Weights of a small mixture-of-experts language model, trained from scratch on English Wikipedia: 16 experts in each of 11 layers, 405M tokens.
Below are experts of layer 7 (counted from 0) of a mixture-of-experts language model. Rows are named router (the router's row for the expert), gate (a neuron's input weights, with its number), up (a neuron's input weights, with its number), down (a neuron's output weights, with its number) and show model dimensions 0-127. Each number is 128 + 32 x the weight over its row's rms, rounded and kept within 0 to 255. Numbers have three digits each.
Before each expert's rows: a language model's description of what the expert responds to; "comes before" lists some tokens at least twice as common just after its tokens as in all text. This comes from a sample of Wikipedia text that the model never trained on. Tokens count by the router's weight.

# expert 3
What it handles: List and table markup. Line-start dashes, pipes and line breaks in infobox lists and tables, plus field labels like Born, Location, Genus, Coordinates.
comes before: "-", ":", "|", "  ", " =", "born"
router:174128182242166086127078113112129142117172159131118119102118146161163124062161130157059138105128140171107167102068150137122152109130108160152160128081125094074130117147150093153102159146091108154085158098109155110121110146115139083147138144128141135054031083150138140128077122121113125140115145111151203145126092191136120084131137215134157133171134097154120093144118176119151120155112
gate6:090133179185135119151065136093140085078128179121116182115181157124072122139155136099131140196134133120144141143129111086106137144141099138120109133125090121125174119141151077165198169117171139170046144094116168126149165095104124171133130150134183140128127148097183164151125137113083172124161132118116144127162042155152138160151111098102149120086222118142194186119092084125125171146157
up6:150220100130178134113145137086151187195103091102102148126143139170136133117114172195128072113097113103056174107044125156119148128099132160091178091071114098145143163104109102121144175117122100117137114131123102184150099081139184159151154079127072111136152077204130143159119145160180147123123161127133095157160112111138118155093116106164116140142119157149091110184196149120161110126145
down6:126083100192114108111127154116119161168115151096136128092164140137133158131169125107066120157149125135146146072154103108116140150070140145122205111144152123093159179083165129153153087128131125161099230154091120096100140104103195108096097149159164173134117144167213170152106131165133206125146179081135174124123114128134120139091137169151130170117160159155146142145087096184125089054110
gate7:137138133093110162073116154134077175160100176191126085160106150194077141158138117121112149131134117142133114094122129136201130093107150162101194159136112106074061110119164112118169134109122120110118139114115146101149108139200123152069123132143107156085104113097093118100091083117120068174143096096115136056128200138111134131119111232079108106120153138167087090188132135129091146112171
up7:095111135124189134100109119081103093087077100165087115162063172126144115127137138187093168099179131041115138142122141138089141103131122138088110123151099105143123182089108066152108133175133175102183127136109151101130171086160110119137131079119134117118119151090118100117135176135112148158105126116152129143157037202135039115087181076118115089140113089080107157120119126188124081108142
down7:138117168166107133166112173195177148122145182119150179120157082115117170160127139115104101092106147186163115158174160130117136100137164134141166175178130128145118163077165164120109117103139141158158130179075163088113074116120160129143156112146167056184158150137175149087127090136146124131077162173130110115136142084194130184121060093151151187135152096133091129168124138103162078201119

# expert 6
What it handles: Conjunctions and relatives. Clause-linking words in running prose, mostly "and", also "that", "which", "where", "but", "while", "because", "or".
comes before: " the", " a", " was", " of", " is", " he"
router:169112173190167132160075116137149136132115082093210101077157104065157144153182092130097127157147145101109136135112215122129148121105127108200127159126099134130108190130136054127177106197116133139112126156135146125144131133198096110172118138090156113091123112125137141095093136128062169157101143038101181108139107194136125109150146177173175124086137102137113118133137138163133118110105
gate6:083095168154109146115109119086136064120125138113121162151141141164067137121137150157090162148134084145127098144118113103137158116123088158166110165121074070135140095117130123128191113057139134121083162098133162163116144047075164173109142134125160151086145127136206112166139152060069133144173190082119165078146120139112083151200134091114074124145148087160169190113111098167110135121140
up6:183152146112163139093141202161138122146135110134122140120123108145111218122103149163107079123125108165087122091041122126159090122134181163060201095070117158183182123157120119120113151109149110160151107118153133106135079129169170176136147118169076133125110084115108180163118182149151170109042113143115116161113138081143171149113137101164174169148159134087107112152145159129167148125168
down6:071042090163155153131137148048135178136141171107149134099120073155087113127135138120077164133122117140119148101132120099135130133043135177156174122137124100118190186074133174154158131137114121148092175128104128167082156079079127162137177122142160186068144143114142095159092177117119163142145154110135213109117098121154072173115089116193117124087110113167122155157094123118126101123116
gate7:113130151160138143121080103159104155118077145147168120110111162126117121170171096144121143096124153139121116066129115138143129162165147071153178130195103165148037151137144099095158164119143172141084175153146191084097091169176128096121087173132057135125131098040111126136144100126121115108112073096130082148132146176144123195088155131092086148119142108157084138166134097111086210155145
up7:105135113121111112133083112047129067056140131178116103150085139112109146134130127142071131081175096069179157083138168141150145078116172175112103090199101128164116147077126110180128128150122210104110097192079159122116124146154134178164127123117095110144129086114072108105099113159143113123090138069148146087111054154103088088068157115090124079126151147145109147137135129157136160119130
down7:123088138191065098165156173138148142137141153067159201149183084159147135147104199114133075161152134179131120177120128116154177112107134101142108146112101145124173146150101159081176115140107091170118102137093098132129117111113177154110171127147189047132091153133105132099118157125159136104150135227153104117127147075194148147128070114110177139129087124125143143192117078117143103135104

# expert 7
What it handles: Prepositions. Prepositions following a noun or verb in prose and table cells, chiefly of, in, to, for, with, by, during, between.
comes before: " the", " a", " his", " an", " their", " its"
router:165099129205171105139088148136235181131109102140145148120148110109144147124145106130111176131128140086069116125149180163138164088114122091191162157079107114098132160152145091143145165215107120147099134099163140108180105134158128091138152144104110165108115131115144126093110129078131214132108140074133188101113098183110122115105150159137205187143155108102100082130152151141151077108105
gate1:158054117159179125078103094121148049209166116103159138133138129114115119099178102120096106137162083111114102185101115114095130115129128064129145101140088171165140120169127132202108083168071171139185202108108128100135090119123081182129188104144159125131124109145150094104105092096166150129142167127138143168144172144145124085091098179120069139130147136085088128145137126127097181107169
up1:118147166071140136107159101110101158105132107084161096178075155192142153198129135132107108205153145151094119154179113060127084120126184131138120173116103150102155096168135148081102112120118166137134134091129134165108143100206137137161073112160082099079084106111131138115134059129175145126140192099150103036090115173142132103131065106134157125130127167141114102183163123093121159145115
down1:140167203188130101161135146098182097151149109165091145149149172162131144156132070145093115190153126140174118098106150148130072144128150122146082151063105137145097135119132171134109170086138152133122104123154069173085184113191150119121108089127197124092176120129143221124142156121157153143161164103206059094096086151126159124112089146116152130163127091125128127146138104113123186172115
gate2:141115150112148106151187191106154167116123137160152178133131151111093188146164145093105154132122096129108163178125108120107084085138150136145161058125150054072146141190119190147144171085173163155138167063108141112152159110132212119110091075113161149116085159062198101110100142125110158148095127124129171075135098116147135128097156153175144153133128183123145156129106076163106084139121
up2:158108133127128189114126070110145131158144126125083153091124091132123153133155086104161119125144047112081173129081172169140151208109153157117127155145185138132136198111101109101134080119098160089134147142111107119161095147096084086115056110185160074077146129098138167157106106119159113114119120165080114215131135147068119131126149125142154138161111072165161081153128175177110191100138
down2:100071140138158091172140140090097106100164124166165136088107168112086119178121151098069149190154140168142110075130070100048122152196082124102113126123135120108084087150129102144162140115145103125135136102096170143109154086173161144074138109074164150152029120168136111082134159132105190154140115102133138094090127148155137143121099115118148164076136209081140128081147092138159130133097

# expert 14
What it handles: Table numbers and delimiters. Pipes, parentheses, dashes, semicolons and digits inside numeric tables, e.g. "21.6 (70.9)", "10–10–4", "8.1%", sports stats.
comes before: " |", " 0", "\n", "0", " 1", "1"
router:120125154178119144172101090122164146100129101129136131103138126097153091142136075117130127154177208129070119118128111162130154124126119112134157094097162105110137119140151052122118120203150208127102148119120168144121136128162193088172153090149130137089029105164170164144080088163088157158140134111162153088121123133074116117187196175123152140174150067157124148130153189166167128140147
gate1:159085116148157123074149146167208114112113094123121123103103148137091108104120122127111059161090099106144154142149157097100088152124129122103147124149101183132139104158113133112108124180078137138166134145107167097168013072110061122144133145100128160057122101140083113135043110104122154101150098197129149151097142144116133181162078149165070149113152151107086102100125184083102111101147
up1:141201145143133078068109102086129141076129098128145077108128125167137190129106085130105155138153166143134113152140067082134168183122148094165178161127122124112109125159109133115109091117069105171164085082118144124059122101156115187137052131135113164119093133121175146145188112176143139175090120060084126097127137139143155143091066129142184085110167116139104098167150069104127084126098
down1:132136199159137118117103099087145092154124070187136112130126164125190127152155104143106122125162152167163091151105181126103119150154176093128111138122069171129120228177130165122102184133147095088160136103144150080111136105168088137106108135124178141142156141157141146118198106121107144132180159097133106063144058176103147183164127099141141081149101120142116125134105076119145218078139
gate2:115138124077156112121131137080103170162145140125168149132083131042103174119150106108080141100106122122143097152124086171065167178124152068148155105137181132099162133146178148081109165079176168176143182112090100173135166098160190104121067145106154126151083183189171122054146127120111085146096138096087138122126117145151091198121128154154139143080114157108162149122137142141119088140122
up2:134067183140094096105122112133116108121111098078085142092177113160132153101108060092166094121109111121054185153137096114130114156100177132122064165134116191144112157163108139140149113202154115100130113121149136119113116100125110128100111127143164101168116160073130117195153109107123125083134090125044148218162146152071130127127122082084120149167140056136158070138161144128142193121141
down2:081105104122155119130091085102103147135092124127117136093126037121096175144133116100124129163173131130075135080103148136055154164152120068151139158151123120086127120140138077105084101118119107095154106120123142168103144100149161169075159101130149155130072126114159051114125138083092153150118150106144156119149135122142149176133097143130063228113163154068133163073192148126130045155169

# expert 15
What it handles: Field separators and place nouns. Colons after infobox labels and pipes between table cells, plus institution nouns like government, station, hospital, Museum, and located.
comes before: "  ", "\n", " 1", " 3", " 2", " ·"
router:178112188206158145148070063136144141123154080106149084111149123108156096113191078139139128147129170149108159139088173150128141104125132120154153159096125124113163141174136082124148190165113155146086142145154172081134163155127133096160093105104099116072082119146137151167151133104097130162093142124125185097062105180123104074154163176122160152149143091083167098200148213144139120134108
gate1:137055125149123116077177096173187075080166147098141083127117158092118120132192123130132096121131195101178110162111143141160096140109153074069174087183110164098144114171130148125136126162103133154124168122123157104132065145113121160079198124094091159058092138139104105119092133122130106119105122162094204149082204156117089181174133163177132123142149138119135103141161145140145156134161
up1:175210147134147119094123089052112183121079102113145112077154136189101176148106113157147176170126127143095161124142117069078092149141143090151161191062071098127148124115174107142089147105058122195145106098147114124090167117128117149151046100156114141134089107087126120112169096169156138123133145110124080067100112126114169103089138126118198120131157103165113118132149108112089122122122
down1:116151173158104075099126100094231119179139079117160158107132207146173143119142131173172103131147161129169153106100123113077085101199162119091063161065051137158152181178142143098128143145109122110193106110197167110101148134099106097118149112124137134132161115122116127122177114107125113142156142075124083101165085125133130138122136122099126126145188105112080120142121145126137201144096
gate2:190144115125148071101147181139115141147117133113193141126128094057065151138142083097125109156128101148128148142167132114079160074129172103123175144116142176096131087216129167115142145114202129131119124108179159135159171059140146139109078146094110164133070180194148141096105153148131152178125097129103139154125093110181137173108132122158125151099148172079180106166152164118082091105105
up2:154089159136095146097112120136150137125083131110050147099142079137155133130138064131178132135083109110084210146119126172139123161120129126137069181106123120142122180134145142076169127137081097116159144149114094147189079131128065125095083109123131093088138126026137128152131070156154113120145082143107067187134144148077119072112136086083158132174137077183138078148137139133167151145140
down2:077074147127134083132109120110122123108145137177184137104143098108092167187101146088132099137144114145139151119124124083095185114172099135101132086103127107123152083157096070133114093159156102141103119059135199179164179114147128149079121188103161115152051175100184095096158132131112157103128104103135159112077146129110164172149111130100104148116208165103134138065089124121113040130151

# expert 2
What it handles: Breaks and headings. Sentence-final periods, line breaks and the = signs of section headings, e.g. a break before "= 1989 Molde" or "===Line".
comes before: "=", "\n\n", "|", "-", " The", "The"
router:170105144203100121124079138124137125089095138155130073119178124151193142148170133119108096151143149129137130140090168120113146118075106157193142122105117117143121154152141078092090160154074116125098106109160155075196089137171172090169129137075126128047090125134146118114111117098130155130131128079118229154086091167128094122123132215144126198145158147117120130124149204127156109121097
gate6:131110140167114137120091113096129164073110130099078174097146127107119100112141136093130120150113176097171145107086138117113174109111100135117130101122130113137144148104120042089180167081173170166095097106024136185156152093159095165121191166134195177165105117117197097118083142120119147115178169123109129127137063117172098180127178143105150117115152134104153199096123094121110136174142
up6:159157124169116124098160143120104175140099070123129209139115137157131127127148134194142061121104185117084134081051121109139173136155165106041157096084128138143146172138125076093094186127106120153155128133122126120137067146145158144129144152134162148139106111122137171176105123149161164096085156188157081189131119096147179159123148112113174121161141152078083111157177128103191184149118
down6:124087117132140115127072157077125132128127140084179138082122125113114150126167141091063091151142104121150136096131112059085148125097148165115187135118097046179200097062145122113140134106110162161110171119055128173092137054143159135142144131132148212101179160143145131150126160116096200154140123102122131127117093126135176140151078116167210140111137114166139148165143113099158120079104
gate7:127084171121169162066067155128092121078128132119104082095147082143117148193178183158130104099118151122167111099143104151115132143167140148112120122158167123153097139090166130178088173152140158145122180121109189088161152134140077147144089165168128130145106136161101148185137116135087145123098136156136143170164214187195088118105124155119081117108094134189055141195114139134094164139133
up7:112099161161190150117098107040098113033104117140085138109150172147121094114159148183141148118144113104168134086124106172054140095100155170114084110223128125162096114067132114162153141144110124119147147161116159056118117122132080164097130121105158134117135111146094128124100168137120161150102172141138199150158111158121133091079161084088093109167163128142108171098124068153160120170113
down7:144120171125080092164158141183149127139108155095152145114140127084126110125115086135119158115117165142139107172124148112176177101096111084146197160066138101093172135151147157115179106099140138167146136118097093127107097115083137127157168149103152132152085087101169141106102085162145104077083167191126103070083127025174177128150083153140132191068103098113110132131170124109140068182141